Weights of a small mixture-of-experts language model, trained from scratch on English Wikipedia.
Size: 10 layers, width 256, vocabulary 16384, 60.7M parameters.
Experts: 80 experts in each of 10 layers, 80 SwiGLU neurons an expert, 3 picks a token, a softmax router, a shared expert of 128 neurons.
Below are experts of layer 5 (counted from 0) of a mixture-of-experts language model. Rows are named router (the router's row for the expert), gate (a neuron's input weights, with its number), up (a neuron's input weights, with its number), down (a neuron's output weights, with its number) and show model dimensions 0-255. Each number is 128 + 24 x the weight over its row's rms, rounded and kept within 0 to 255. Numbers have three digits each.
Before each expert's rows: "raises" lists some tokens whose logits its average output raises strongly, later layers aside; "comes after" lists some tokens at least twice as common just before its tokens as in all text. This comes from a sample of Wikipedia text that the model never trained on. Tokens count by the router's weight.

# expert 53
raises: "8", "5", "9", "7", "0", "4"
comes after: " ", ".", ",", "°", "′", ":"
router:156105100139141101148156159130179120157089118131125084097153188157138108133176100163150089096137075129159101122144135128113099116111138173162147159152080118185122127115135157145143148145084126106125119125099111140111170144118195164149120126110141090122160123114120128108136134103099108139133193153103133133120160119100122120187132110166137181129121121114118110128099117145097143104135144165126163160127116140129093127128156111117088140140097099135073112143125107161151138140125121156124148173138122097110144131130168101146123082150104121109096105152109119153108143145123115126073118146148157156120132138112110137121096145096188153151147159154139147090120130132151112131126117127127160166112099136154105111135118150122145163139115161156149128134171126133101130168135130
gate0:115131088148070124137127152118109147126132140127144142155122149110147119125117108136129126132164104135105128121190119105089109159155185174145094132139141185130127138116119098131119072123078123105107159132150123151132123168156177140112136123104150113130164154118143130170149189085124111120135139140165121135130134147130148105108085123103114118174120136163122122144106179098073143136131150152076142143101149119131130107150121139152123116109146089135131124118128143148157155165126096104156138083092136181148111116155100150137173107144145099130127115130103131115121125141160089127137092111144079101124103156109120113122114123128101155156098051113152114071126105140151106137121130129143173159126116147136121090153183106122129162156119107112120120108132159138088124091125131
up0:110146104153105137132104162133106141077118142110112124100129179088125092135140143092154101090115105151083170110137132123128113102126168158139148108117153132117139108116121121122128135154137121141127166151091120145093147127163141094126105134134159159148113132120149144176155145109150098141163154189166121129136146159137154109129119113109114147172093120130172123109068119119092154140122148162110123129127147132102148139115112120157093174102148117173111147117140128098153114185132135108106127121187135146139109143140123139078111102135152080173117108101133145125167145119123110147179109131118125141118117135149120191142149133093128110183107095147169142115151136150151079121138088109119116125166144142100135087104170145078096143115122089143126150141141111114140141096163143
down0:144146149146141103111095125144117121137116128126103134160076097078153162116085141117100137123110165139114150091115104120047141105145137108125114149132102158138080128090099138107113136148134164084134136134103093146112124088157096194129111121087108095124105187119161131110116115097144096132154135133126124142155185159120134118124134129162108129120140080154122108129088120088139135116112138118155102126150114119120141156146087169148104122095178120124104123131133106166138140082087119112113144107161182116123119113104135130144110132137184174132133113101108137102170129135124109153152146113129130117156109136139121146120135153079110124158139132143156142132129145128156158112165158160148157140142109137112128155145095124120142066113110100131163095133189125113172133106137106
gate1:138192124076128111132091161205142108125099106127106136114104104114185142135106094141120133156107112126145130125108120161126132102159150154131145142136135100123120137150126141152192143136139169141121099126100171114127145135164177159122148126162158156144139101167109142145105079155133104160143151133135127117122105146120143143106171175104114146106118081090132153111121111093155132160121130118117133117107143155106065096133129185142101090089106159150155136118116143130120115102101125147183174130144124096141084136130135172125121115182124129099079139131130124140129108112095150122121120142135133127116151129122125143122139144150123096146114136162124138148163106124116133166145122159148150115098144088150143139101094155149152115180171099148108128127143135088158139143124176
up1:109121140090123107112134145108150151142126165141153153097112128097146114123114107128143118115119133088144130121118100125148127155125127140172125174109087138138104168147109131119175155139154131171100146083115080091132107147092144113151128177162163092141100100126128090102136133117112095137104182114083167141139083123166131123128102097151143146111086131116164143124143128112143153127134151113125126112078124109128138127119111165192066085132125134148157146151163082127151153158125130143139119156104142069182135118121150088133130118131098143122137139129153099164131124140116129153098137151098093118105162082177119155108112115109106103077108115125136152155103125160120078174087122135098157090095116141110142148107131142120134133141138147116101133122133154123112140078129139
down1:116120147131140141142109127143150124133151134130121146111149111121160130134179061121146128103098108142110127135131083090104111118121171150158109150145172140131134137103109148143138136103103100085107135101152089111100125066161122138079163108151130143108130098147151129087132070160122152149162115126114118119134156148150124145162101080118106135132134118145153099171161111131178128096096121113140151117098128146135155131100129099092131124120117150104108153135104104130123124123126152144124146129084101084148126118136148133123141166166110126123093141098099073179158133136140126153153120155173151095142127171091150122144141119139107150143098142102135138122159137130091114215135109119125150160192118091131134105082136125131117155104160090131119134136120109146100182130167117
gate2:180140147132073118102183074171119158119160105122121086171087178130151132122111141115103144121146106163143131140123124134061123065127106125124132126118137105167100107112110104137139156109062105151122088090092087147131174098128107102174110143124125122107164137120137131120132147130132136190141125114156133117128156128142137102126101133147153081117164121123108130111107122097171095154119104148089129176116129122178141147129109150147139162132130153079115109107109103137143118123122123134131098130115133089154125158136133157142119123106143094125111118114135177126113096176152102094110084080116108139195127116124101144119133099120156138145144101118087138138121125118126101132102126138143097139121129105137076123148112110158119129136162141133143131141096129091157119140094130
up2:137127135104135114162175154150112091112131114131135163103154116130139113126122133109109153157140075175104143092148137129101122094121126124162110095154150177143078135111156147119150177128114116080131122122094144145154166134147108089156150173142191161182127100119131167124119160105114141131159148146160150148125138120142102157147157125117112113147152132112150119146132127116141111116134134096149131120167118078110159189112105144132083165120125094122153117145126114117126102135115124112162122119183119115159110116122140132126177089104085136106155090098115107098091100145111151132120088124152107164152133081114123107138127144103144107108099175148138096129178119151124137160147151132113101164168135130162095125132118121136118138092091187126101127130144132094144152154099136
down2:122172118100141128111142175124141144106111136133137138102115146106156100106218158100154108141109133132125137152141114091103117155177139129067119161152136159144084153118108122134102116152093138125163132101123126163111115095107106142106147126138143140111152072116102146133112139061085125172108143180138101105136160154122087115127125129098166122124145116136152121114162174142119109061152141087109113083127117157139095103152130137142112184132153110133109146114135147156151160110120110144113119113115110131135134096093147156125152102140148125079126151155085161131167168138120163110097111117145144188117116110137116114144093129131102112119110111141098133096160100120099132094115126104102142133137138139127118112130111146142088132158148106080107107128119156164141142151104123
gate3:134074101112136121101122151121166161108111130124146126135151115135137122097144109185106120107142139091111109108136114092111135115096129102148126127106125115138133097111145107145095127108120143119154120144136139144116155148127134090067130141140133108100155181115108144137120137163110086098118125180087128123138093132104124094115119080101144123117115201097121095119115121110131104118128142188153180154125111129111142157132143114122113128130144127122083107103156122109126182111164164106164102169131084141124147169144162120139108100137108116074140140136129125127150097092151107143138098178142089128113134127120110146151107099127152186138167120141136160149104179131112076126060142167116140123173175123158118109110129120134131132158166164145125068124129150120129128126117119
up3:158094105062103115159097145095125193142110128134093128100116089123143101128136142129134114153152131132120109111137107175123161132098120101114117151115116132093099171125129111122141109098114151067149127096183141151157087142150131156109122143150117160156161163097173119134124116143153109143095150080103137127126121087121142124113128106153107145097115135108135146112110163182127138115151146140137154141131120134101144061113146124140138134138180148125135171124113157137168144122164130119170102118109114131140131118129121103128119121146155134125163138132152132104127155071077084111117096156158103140116114118134102110121127117160135104147167098133103137176126150109119177101092140188109153123170108113105127140131102135107152062140134138102129089086132118138095140124142149
down3:142146171127119146135127153124167149134120050136150149107115130106072128082142167119100116153129145121173110118120131149130152134127120121079130126184155130127097106134116150139139150178146145093129147131114116155122113068056136124120129132110092145153145089089131129127089186134119143074117109128138131127159148156127110111176109097100151140136108125122116108089058097140147146099113127149133150159125126123154135149137124154147103145147209104111148156144095142146131135116158115160136088172137156136132108107124135148143135137095159138167118140143157132136129112139139129148139154101081089139156139094117130096140105119140115164169140126174122113164100148111160140131084167139155125118105121115111138113141174141121106125157137099120119120158154146145129124096112146
gate4:086142107127126110143118151089132117154122108089161142134136155114076136119115113167081123093131101124093046153114109168120119120108099135117157127154098147127140116118147106137138085117141131137156117120081128158134136119138153100163118122116136137107159142130145061145100147138138100087173110120125124148141136145111108131127158078122134153119126163109087128115131148161089120136161130155114175117151099131154072154141136111171119129182133108150117130119156157141133115115117154116185128093149108157124131138152145104116094087118103123092082135081161156149134144131128099147136122089153126147082133144115133130146146123122128116098124089114092133155105147125160139098077142101155168168175144124115085093158096114109124107137158150137085091146122137123148144108114122
up4:136082097116135105123103189150135120141101093126083132115178088093096145147105142169180102139094159127119139112142153094151185111152145117115114121168161160136132114147130117114142140168118112078097152130172134143094139118071130124124170148133143113138113115148100109113126155128141103145135098094143136137136102094150106146137134130091105090148105157139120101122116140101153101139128139110121161076095148119113090120149179192106140096141124171114126085124150154114094088118131154123151107158153139122111152118127166142107132137146145127142118139142110111100139086130109150104152089113112124146149131150140167151099132128107128131109134140157133097109097160126126114140139086143190165103106141105129134110091126113098153133143116118162101131157132123146118180172107086
down4:162141110140093142072166106095114124090162146133143175124091103136090108195159102139151115137146126134107139178124130121139118130108158135147139143134146130143141154056136107136106125155145133120135114090133153101139070126113095090134099155133115124099131092167122150114152162128127084114133154156189124111102123128135134107175147141116112097112105150120146140136120164091145112124134119119142137151134119137145101134126130093109152164115119152135166164125147135150111128126122205117119142126128132136171138097091103155156077133127141124123112156116115104148132103130098112120142164112166092186110127125119153133139167148104160109126142096118137109134130124146136157125133138115147135068159118152127139124141097190047118136107107124139120154115076149119156148145102114
gate5:107117124164114145119123128141159141119158109104118134143119140117137151138121105134144153123138115119106142136058114160179145077121124115158126146123163096157157133104151109132108142153154120120086101137094156129124130139122108130107126121127141144093162155130114121147140154123118125147159132138096100122132107144113148101134101137133169163098129114132108137125123131127119113122091142141133095144149187173124075158107159163079131130102082172156112127107158083127115157152072159106100139136120169126139126108137148156146127149107152155159113087127101129187102117153129154144139136100154177118128129152161124114121166091121172125131140113162129144089128108169115154090101161091126141143098161086157159132088159163134133162116159113147149157141184115070130128144126075
up5:120141150114106109131104133099151134184125131096154097098160094082116123113103124153169123152158149089095110119138133114067127116165158160111124142158159113120110113123093103117120105134082122149140130104079147132117115127112148183151121149122128133137180146140099102149131152155102141133123134159149117102133143113147177083120105167097139128117160124115092157147158116147082109103141125101132165167125128142155144141100096142154108110132137128139083146107133099092147188090167121110127167142139158110158100141102083128100185175112113131113102098131102151108128083159135137119144107108140144159134140133177115119145101140103201122112150154119105104112098169119150141111123127109144159142106112110132109144136115155080160119096118115127123099136136159114116105140115110
down5:152127152077138106137113141132121085163094173143127119114144099142123137149114105103112098109181122115109087137174122097089098146098129115098127128133113135117161123087110130142132131141108130139110133124140140155141129164115136120104135140115166161095152107115123155137147097161131093114126152147133169162144119078079131158159153124098157097171133153156126183155136158149100099133133134099147110098113125099158134145128145112162108119141111117132100129134135177118137149090126138099127106133143125180132155133124133156150123093144140092082118120107134094182110153123164089115172142131153080132115121096123092125114130122094133104149141169112112134093126175125138149148092113139150153162139150154122082114169089163105152091160105162144137166086146183098118143134141132
gate6:135129136186148082097138143116127127157145137144113133107165117113130130135093135123122160115131154124116127140121146109081145163175093084172125176130107140124152142131081134154116137153105161130141137129061094112121127122132130121149160137102123113106113141116106099119139125137121093126128148140116113087124121143125106117165097137119163184144083124130144146052120133140170130101129120156139102155090133113176092132137143157084127118127080103174107157152148109163155157133137112167134113130122099104134130167101135143066116138181172142115093101098140145121127124134142108140105114110133108104131130133134109108137156104160179112123126115124109070130146135124156150149067115177151122151092104152117145121096159156143142110152165107130117123146133141110141155145183104
up6:129102196193123095130148101174180095126106128126128099132157110119150120113121130091094137129149155102123153074130135127085175155125111106105127136143158150134160125071089147167146134120079150123103140121113096139119134145103154125140114145140130113102131134138126096145100089140128108160135150144110146122134105164151135137154093154125112153111104128101152144108148144187164146102145134134119132127135133080096164162119123114059109111142139180151128138129139157178120109135101122123136146120145116084135148195148149144151115115124167130130063117139114112143149143150110130149123085129170149109113119095092118092126132125135177136128152167135081080182121138129130125132095113138133163108107120149101134119104142127107143147148138131100128098121117137093137149166121112
down6:162137132099102142095149116120120184153140142107118141122107147131129137081137131146095123146100160127185101134146128081116120091143129087086151151133131120089113121130122067152148146114123101170162121133129142136151148140118078137106142103106128154134117087100103145101189184114125111082127117118127125158136133154124118128074110118163116112148081121129151128140114125156154103135141096149140117122110128107163108104132069140107050148177101130157125156084134131150105134110091113163134114104144148107142117125149147148141105119166121092154098142129138155166117116131116120119085111087126100143122112127158098094131118138180124122141167140109189111113120129135088131120124118130119155130107133137108133114143128089162148136108089130165126145098135108172132186126100101
gate7:141149122117102077166129113113162131117100158082085138113113151109180140148137148143110110115133128145145115096116092155137084141139126149163152081084109147141154123109109123203139116116104089163153158103104130139131115089170162163148126155103129120134140138115122145153094088103094148124189170118118112160138092142140144114152171105097116143100142130141139102149153162143081100125127135138132115137135078168084135130124135136163085146101128110101133088139128115097096124109112131130121184135169143079097108140148110132101138106127097121083140107131133140199139130091121147137116108157154097114080110124142136107129136139116135142169107157150141125102159118149127150156154151120129117145112139135159138146125125133135142112147148119080128137091154117169084142112135118
up7:097134149119121097148103105143143114114129106113138108151092114112152117132131130100111081139150150159147075123149157118093126176135128141161132120133108098116107124136122130197108130114132121144146109083115165112093153108119139143124106130137090152110157126108108142158074082091113126105128155109148099143164160155103180124113117156109094113110106125134134111140094105148115129136077136145130113155131107125150176089112102118139095150187131065160130122144122102137116133144110138135092138140165132083094067116109105140085159113126107179130153119134119126164151145099087166123144101159093131114108153126072142150111112139130107175149111177080129114108129131106138107150079146130091129125113146115098125152080111123142138112137138092169121136129126115137134093106112128
down7:121140136117128110136158165138121140118114130117147106085099140123090132085149156129108169153136122124145083091147119121116122169119196127164134144133122097105110139120142139121133120081117132170084148130115125108087134137117114141119128134120164168143122073140101127126125175135123126095130150124190197113122089139127139164160114133129149099133129105142153141110093099119175160173102132179100133124130151106092106086112112145114139116159155166126106139113139153142140130119132119158125135154175162098140152136075118124099127147103153124152137095099086134106110082119098152085160126149120110138134100157151154141123132095132129106133110185139086148133117153130171139157102094135139077111132121156144117111147152137118145105134128115146108120139171171162153116081172148
gate8:146106171121107125119137121159123131149135174113122128132173133128127120114113102102071116157135120118072132101115136098158111170119128135111150120137129133134147149133144175111125145151173119109112096075129129162123137152132142107138111130117107082110166101129140161132180147146121138098124129094120092086110168096132119155103156107156100128141163130115127116124124153102119110083112159164128127058140100129195090120162139093130133154117147132072064141125145149089127114127111159123153128127156136166120139140127114135156130099097093078108109179137118079139144141116149156103101113139160168146098136135137161144108131101146075111167098129135145140114096125114151154126151154132130134161156145101174120101137112150150155135154107111072161128115125144111092138130119117
up8:128100130115121120138154151170148134152143153137153163120120142107104148118120122109093148133130127129117114153163154159173146159139114103146138099133107127074125118187156093146111098082103120165135069084133124082091107156133134131122147121106147126160106159099117096105114157117152169119085101146106104154123108142091150098143144153118137110113155138107110133123114117102189127150089143165098098139129110138113125151120083170133120121152095124141142128111166097125123119130087150120168099191123127129168115110139101148119116128131144116163148164160121151119073134122143099120100131146053138125142143093098140088104113086113126169113069125127083100124112143124126115172129117123099131136152133120108140170150145127161077141131166124141117099117122167137135124112142118
down8:133143139089129108142102145102138089141123125118139154167151098117129107114086166114175172130110163146146134156127156123122114168090117127115138117127154117126116096167108142179156097133163126136105098164139115146095101133123107141141093080154169158135153146068101147148117129118114125090148129185168119099139145175119180098135127135149137123119128120079111110149124115151145147105080053151142096133149113151137119138121131108160134124133162153131152135114162132100128123141077097106162143117128142143121124164111102102150120101127175124133127122096165104124109150110057125126153104138131105106086138152172154118123128153149138131104127115146075102089109143108071114126133128133138126145113099164088124116159133120143135126138166167142108113133143172147123118118090120
gate9:162113091109119107179154112124130137105150117157147125091130125166116104120134139138147081104107141109115150145139114097082096102151111180138160096138115143157132110096134136167105107143084145130125118184089114107122126122125113163115139146143115119123112134140194169171144157153124134100136118164136126149139136097122118151150103121086151105134127142163146130162123129142105171115109137110101160092146137175169175146153108134134103139120140140142125127123094126151126158150115082143110156132126141104144145121145140134089145136174099154105131153104080137198126104115136101100136124114114136136132127141089064081097095170131144148156108141118146126130168120148112078092084135139132095187106123133133119099124191126099127091118099120126172142134139139132130125158116130
up9:149140104166110124094145121159143146113113134119103144137161154098088106097097108088105119126135124166102153117125134136110167131118133194097137168118142154133128106105169152126138094113099112131104113137120098135148157156115159177102137123124151164137098141163114174133143141126091116122128123125127064089131165143162109146147152121085155120138163121125128139133118096110144143165141154145174132127164159099125157149145106113134151129107140157143104122062107120118143118154096158107158122115126139125128088106163133156139120089138129100174131131088116148127136124132117140072137108096124113151072168123140153144160071100099148107124119095089126124116099138157116133123162131101150133131138102169141104124120084119143089090110108112139192124181127145120088139132109160
down9:114134122128101168126058102131115122127120123123139146115187108118158150123120147114084158102101084132182120123117126120121164130127119109118111179139090123129101111160168123153132103137131145162146162110140118147113132098151159142161159147124153109138132180093119117122121141116152152161146128147129108128147085154152147117166125084149080123145115084148167113147125147137140093126074098146122078129142130159112130077116125131128146159151158127115120112114129154173154127127081171141127169185157128098145138122146097108123085114150094151120123140135136114175137129130133138079127116080143122109159091143132120150142142164048186137131115104170135083120125124116128077143118115151150102131156105146125123131141118123135133134095116123148123155117146145155156085108112132
gate10:125116123137071160119165135128116073154110116136107127173143140115122152161118086147116163129113109124143085161098137097119123113151130087112150159071133122130127123098094148116143163151148136129080122160129153077155115097147181166114148142131128121072137122134116150144074073129114116152107123149129121126112127077110098084134146118147113114163147122117102107122111119125104071145122103117131126098151114143179123118120170144168087098132142113108139115121141103151124100160138135139106148076112142128145114125128145129135078153128148152198113146138135100137119142131109148117125100111152200161109131151152139109111140123139146136101105072091145106128103075154112130092127113142138130141089164150143097147133090159146121113130106112140150115154144091136107144122114152
up10:118144138126158125128111131139150136121138152163169189090097126104124141100140174143090142140154166140109116111138140206106145138118131154131131115119134122147149136142129082124108115125119120149161149101078160162137136148119078142173089139142111079164155104126168120140190146106106104142108139089124100098148148137123162148135080126145153172130140147096170117070137155119146156102118153122098117146116159083113079110141078149139142168139129149132109176140128121134136166119124124092148143141121143153160127160142116126131172136110143162110149083088146106125143083100136107114125132113092109147137143126151089154134142087133155119127141171142081133124114172104138123125113130126062113128154123121129127137129130145126143093103141145159148138101097123110126099111117161
down10:152132136144130163112068151131103126118152108184120125201115107096093111153123121107141132140108133145135095132111106142119135138084114164141108141131101113132089111161109125133097120164096144076133163131096136130126155120107131125142124138143083098138072111132117117158099126129089091145108144080128144107122110098131108116133099092141127081114131125144108142142114124138110111115133115143107130134137107090162156114127132155117157098134125100094077094119169102184151134119105130101131160104111133196101081162145102145137088123090118135071143126144106135131172164108121121107088143186141138142113134140171137122139121096071086131130096129153127172106160100135102129157111121122088109121112152144138108148116098128150124106147107142164122088119138132120104124080112147
gate11:117172093087112104132149139126125153134145131115082147113137116138088139155139143133138129139133147150163138124127135122098119094127141120135168156152108121087087127105099139116120152113174137122138129138104090108126124128129162139096150163100129112120149104092176133099116103132150120140079165172145124129120110126085080135093097150127097124131127164110134098091127119129130122170145157111123185113108154136119117136108121123125113133084149080075133151125175118156167121079135099185136128136120091090094121133156124121113149148147149162088111083110106095073159106159145138122133129150154119159080138141117100135106135112105133124148130116144074124117115104102138128179144134139154144091103172101156120109108135121114143070159106190109123102137133120121168106140117095
up11:173119157127147102159161115105129130133127117130115133126147108149103109168125173126150117135124136132126108128149137098205121151140069131113117104109127152067100123122189103116134168142109116124149149149154181078105109110132113143078124164139139165111094139156120147176144144147118160137113122151149150143131142124120127120113103123141143129136150087128124123169124120151191119139131088097177114144129110163134118136119124163118100124101129107124145113107134065133109134135139085124139138094137133114136148107107164081134130121090159106129131122108163125144096068108112131140117067149134126125173141139143130131113150184145131126121129118152133161159169119125107117074106142117128063141110142110102133129177153116124132118119121147154132146092089090163136105141079135
down11:158114124114119113167101096147143163137156177124121121145152182140115135130158111167167107127138200150144141116145147138134153158092124141115151141154128162144079115106121085124153147131134132111143073155116112088127115137147141172096100118123132082119110113138161097142146130154152143106128109116132191126146131146160069110074096135131178113121116142154137130129136154114137157149166160080141163130105157095139176122135091149137118150101118115105140105152134126096121071149117075159127125112126131131117129107104119116126157154100156115082142086115159141111099080109112118117156134153123136150107146150130098120139089092132132083141116136127123081140142107153161098168128119159087106116107152141123146119169142110142080130135147144108127121130140094138151128147093121
gate12:112129154098113124131137142105124088100153096128101154161118081085171093100108133102127136128135130108117152153129126138127099124142174105164136141129122145150112125134142161152117132182134083131157080151092115121124123145122102104154137109162097149107124157130149138124134164147121207114120126158105116102093148074066113137110137100110155124150102113125125122130128193135156090127165104133135139098139133142168116096138112161131171183118139136097108200163103124121132182139168103114148112123122116139163131083140099111142116124160091096145119118104125144081129185155136149145168125175148144102138156081125120139124156142148141108166123121151133130151152099124112145091129129133100125122128143128148166140140154115123161142130152117099129119092109146105109130119134161
up12:130125140173124146129118123130090093159177147155148146103141171111135149103142110127125134137108122135101200133116189139144133096090091125106115123149090136151146126142133113132144083180149178094107115108109090150128139120136117092125120109153152095102107098119119115141133135158124144111140173144110097138105142182091134104141144180125166164132139154091122119102146127122132112123123114132129106105145155140154107151119145119116170083109105129162090119128104145120120072121127135144122088156115069085119122122136089118142150116134124113118107128090095174109132138099067109104160162131126157142130113148119110158120116157172142136113131151099130115117148131143115168129115145112112133097193094112158113106148120145168119105077154115182138111114144117108150154144155100
down12:161113126101112115118161155144153188113114120096149160120109109121107166074116106151111115172117125154164145149117136114151131090110143126126113115122140123132141146128118126106089094143153138129152117118129114119133116135132196139140179139170156084074136081117140120096093150144189092106135135132127080137170135143108122105128142110155096123115132104122108141137152151142128115147152120141102110143119152120134142110102144143106132127121125102162123081051142150120112103099122130103149133145143122124105105131108143096104130116123106165123132162139107131100124091106142103189114121103148201128111112128069153119120116117140136167150106090088167144117161086122100175142116119123082133135128135110145133145116129119097098103130118116142116154119179152197148115086142142
gate13:131109111122126122156088142125126112143140118105131128165099126132142171101169117125167133158119117137159071167127107102107131095151125095158140125158084116113135136144112135123130128181134157130161107124129155173133115142145121131147124061083156127118133144135147131115099123186163189083146176134155153153153153130124125190121146164138142118098090138139132149146137142115138121099142120162110153170109124211111129113120143107131135153115116119126143131145081133128114126132138092147126132104129094147111146118118152110140133113154161175100131167110095135169101134129121142177078128143165155124153108142112115162081140106180133150125123130165152154120152123104092157142124124151122115143142128096136157168109165171101134107139148120131138121132155085130104082145110090
up13:110128147131145105134134106134146125112095116137109128083121134105108113151095115123120100089112109135146139146109178134133119141087149100147121153124156124144102094133119130106121129075166093140104153153156120145197101133150117097087113147084107152136146123110105118145144130092109108126113118121091151091134147150111144117121143100136128119107087086088118111124135145094143152114098168152184148088107139086175104161108098148155140124176144103140143138131143125137094133128140145109175126157143131081106084161064110122117116167100173135165161134134155103113104140101137117123145123114121125152105170092153121139139153111136148118116164094154124098121156150131143147091112160132157154130137121107109100107150111096140145140155120099130070116147084169112135184089152137
down13:124080139168103136137125128161166093121103132142134147101143107131134123149128107086145132162060142149095148169129136133087156101111141112154127144136106116150149120136117152118131114113144153093117112126141105133061152081150166104145157148133128074114139155138100137140087121117105125127117099126096154144155107117149101128158126132124129156138117149155165157137155129122166151123088125130112135106089102171087104113148157095138174123146137114145143094123128147121119118104134121091094109126140130149156159138153147142147164083141103076132120140158145113126138163104168139112106055102101083136126118140136146143163129167104165083134124159152133115129146143127111137152138147152170127136163122128163077080104103085156108133113140134169110131148171088134171143148150134
gate14:129073119147086135129143119109130152113119127129159144154141128090096143115110114160083109075110113118119168130112121187106126117139112101151131171098111139147121073122109095119122159139122159117091107132123082139117124185111137121124138145117123080130130120090114108117119117166159128166176131142112138122105142112113138121159135147144157124095124136121134112134124107126122147106145105133093150133092114134121130127128160150124139117124143127130117150078095121135103145146126188157111140128080141154137119139136160129151156123147156128128177123092179146090078151174130124161111170118128156138142094124140158097138133171134158144110103128083115101120089093114122156142065101085145147152079097092166116105131138140089152110149129137100159105173111124088077120098142121
up14:101109129158103134123112132168131105107116126105138141188145107115082150091109113088121106116124145106140115119090093149135159143097166117163131137131165173169147145132150119137121133086134104101115122130134078146135110112096155093156123088116131123085131123139128149134131123127142102155177148151148147116120100077102135145167153156073115152134072146145122130132153180137072166144107163150071153120123112145165114173109128116142108160133076151128166109113103120104100130155126135130117130153127112133096102102125130157151146101101137115137093136143151150159152132154154133171116135107153119154129090164126119131160100107083136102174100125147111089120117129169166145149111117163127149114090124128153150117133134164130177112130140158086100143133136127138137149090130098
down14:141172164116105158141162100118150116137150141158147156153143154115134136118134134139117125134138099107116179127177114116117116138108159148107126163130140117119112098137088138110136105200140162166165136134139185135138131082148130135173158087135132117110127111118104086163151178111155127143103142151124177118115163090155149124106098149127134098115129136117156108108132091135114135126169106122116133086128151122126130169117098112114138106122167154132134180100131162119129131174104106112121145122123117090170113134130138101124107099125123090131142099087172099115130101132121148087198124129142175130082157082153127107140123175105110123146101098127125080143119105090136093119124102134125117108128126089142126165129121134106148143081135142136131168154091124171131145089125166
gate15:154130133126074146149171129065120129167153133114134133105135172142067140111070084154143115106101109130118080109122134161096127123134101118076138130125093126163149111142140154119156132128137132113108142147107117130111073135162096143163106139129103099146117139156138144131155119121127112117137169114104137123138125080111085164163170138119164196128131107113164082135119135117161116142126121118187140128115121122136118132120167118097125141128100154136159138141144132160139115128125112110114131133134112136122087136111135084125142132123091128118129136164130161109118098119151127103128091128130145141090120139083166132130120139194156122136097102118141064131160166160163100132141088124110081129144154108169143115155155100108120156146147107165138173107131135131151131088097081
up15:121129106139108102158108108108134128103101079123145179146112115137138116161123152113118109093111161124152155150088099108133182163133162099140115135102143154140089139157132073101105110154120102112130150145161148106128130098114100127112149112133151143109135127144136164102137163129120121145118096158154164128154104131102136090109161098137121142143145089141134086116117169128123117119106081151115139133138186146120130138146135110141137168100124123188098135098143150108091139164134167140150117159134159134114140175151142099185114133099140152166088118110138116100124120175115152149143135100084068123133151134135138139124160138098116098118146079134137149120061090127114156109121159167148113115129162169151110136139126113105129119081108127146070077113132148131147139134146154
down15:137110136122131114111118129102141138122097111106131130095109178121122164106092144119122152134140164103175120114059144110175141099126128154139118108138113109148173125115125145117164137143191141140191155133125138129169133081133131161117136114123136167155125110152119127110137116124104130138173118146203146162147102155123196126161139140105115175110084104165127068117155111122158134085080121142118154134127130157132092140130138131089074122140127138140120095134123140142107083148137130125132112147184149116134154131125124171135136125122126117164098165121148115119123146198107122093079139151123159087140153111067127126123153086149132161132122105169119141114144128106121150152137126103106129148138121134150125144139099159144135111143140135167085129114101144128124116126174124
gate16:123103150166096102130157147133148132108113138134103124086126140135110152135149107094117118146132190143141138125173152134083108125127101118161089104138137153161131094137091149142131151121105146124114156127113114124083109155152149136123167126106130098113143099145123156180112113124131142171113131118142110192144170077134086133156137121163176130123079115112085113158111123098126134130162153159144184148104110145187144082140131109123118088130110142118095119124098149121138106161151138124124138165106144100147140119115124115109105083188144141081151107159107129170145087155099153104121128089126143123135142152077177146117103136102130156120116149105125090148129137129171148113141094142107155102114152125156140133120134148097163097115149128133151172130131126118134083106102101
up16:107049143122201158093101125091123123125130119095145133158065113090116138106147121135168124109136087126115137177108161115142154144145128127123139123119155149125103185134139090119082108131161087115153145103107149094163173117129097128113076120168137131152063133141113143085117126136125144110134121157143118083133098136111155145124098118113081139106133112119125148106141132100101101107136113140131075136127151178112122122079117093066126091122105118166113122100153133123129157119164127141130118127145120130152154122110115092154122168150171124129116169115101061109151147120126118113121113131079158133123145117177145109100156146140102119122147121105136173128112134145116120115120121146115128104131133121151124137119081107155110147117087116166127121137133112166117120157133143
down16:119074186150101154155154106151136146122107129120125121132112080125124111123150103152124128120108127181164134172114112139133192119097128164126094122120142160137071118131139110127104097102126105163148122118114107136107131109131125177099094135128119077196110127126130114166171149112139109134100094123146142110102151116140104142198152130104120124121097140176109121149122114150156139139143139111128116158151117149155144149118153118095155141099138130153141064104125128151124115128137118128153159146110086127165120167138149136158120181106170090138067122131119138135145119131106169118136143129080109121123164145077090131151093141104118164143139151126128127172102119114164151141130120123145085114147150106117118097117133119104092115143136148168119110117108103103085134152165094
gate17:140152098145170153106121114110124140125101161094137135143177144131129061147107137150158142083101132099107157112153149141155118121112114132138118186105120167162121102171139170123130158165123131117134109130125097122141124130139096156129144109116145149137127154024143120096205102128136129142129133110141121084150121164165106141172140079120138116110116158146132104149131130119165138109097148142147167111104129123125138121105116117117167128132120110116103147080132145143135121133124150149151159163123163117154107117160117119106119136108150070118158091128118159167090140114105112139161133117118134139127086158178128154131149123153117154128206162142119108116110148152113172133160112115129108143133092164128112118089128119103108134099153121113124130131147097142139138179148103
up17:121113163165104071179124117144131137125113114161123162138100086146127120140117142139090128166114146147157079123134136151112124103148110162080112122098117128130089099118098120095168100137099115119115151091115158140104130076126170146133132076156143106122096111176116123122102147089133123153127155142110168153087146141158139106117110124157119164124158106158133118126105106107131113093170149127159122132155149132142093124144110122117129160127126159144145101109165124122112158088114123096147140115144161174085096145103141108153126144136123170152109149137090126111122134115093127100142159138144160137149154114072133140123074150098116059147094106121138141100130124114164088123115127093145156104132124085119078119140119130128131119152102131117112087144098146170102085146091121
down17:109144142178113113168092122121121126167083110117147098135141153113093139114118138116121142124118098135111139144107100130157089122118104105144091115130118172153102130111107107121130150149090121052128135112149135139119081134149173118101113101152114142096154145166137159159127126142108111134090111134158112164047115084125132095121132126130147162101093105137161076138122120127127146102109118124140131129126143111120117145122125082110142134148160063142110120097153112134128105099163156099137127147116123175082119086096116147155144112097140178114152117093167111155097113148110119143125180139144163149089130116114141147165136131115121098151153143064115148109118138104114105154137137167114154136143167134104122116133126128104114152126109141151106119084177140182115088142128110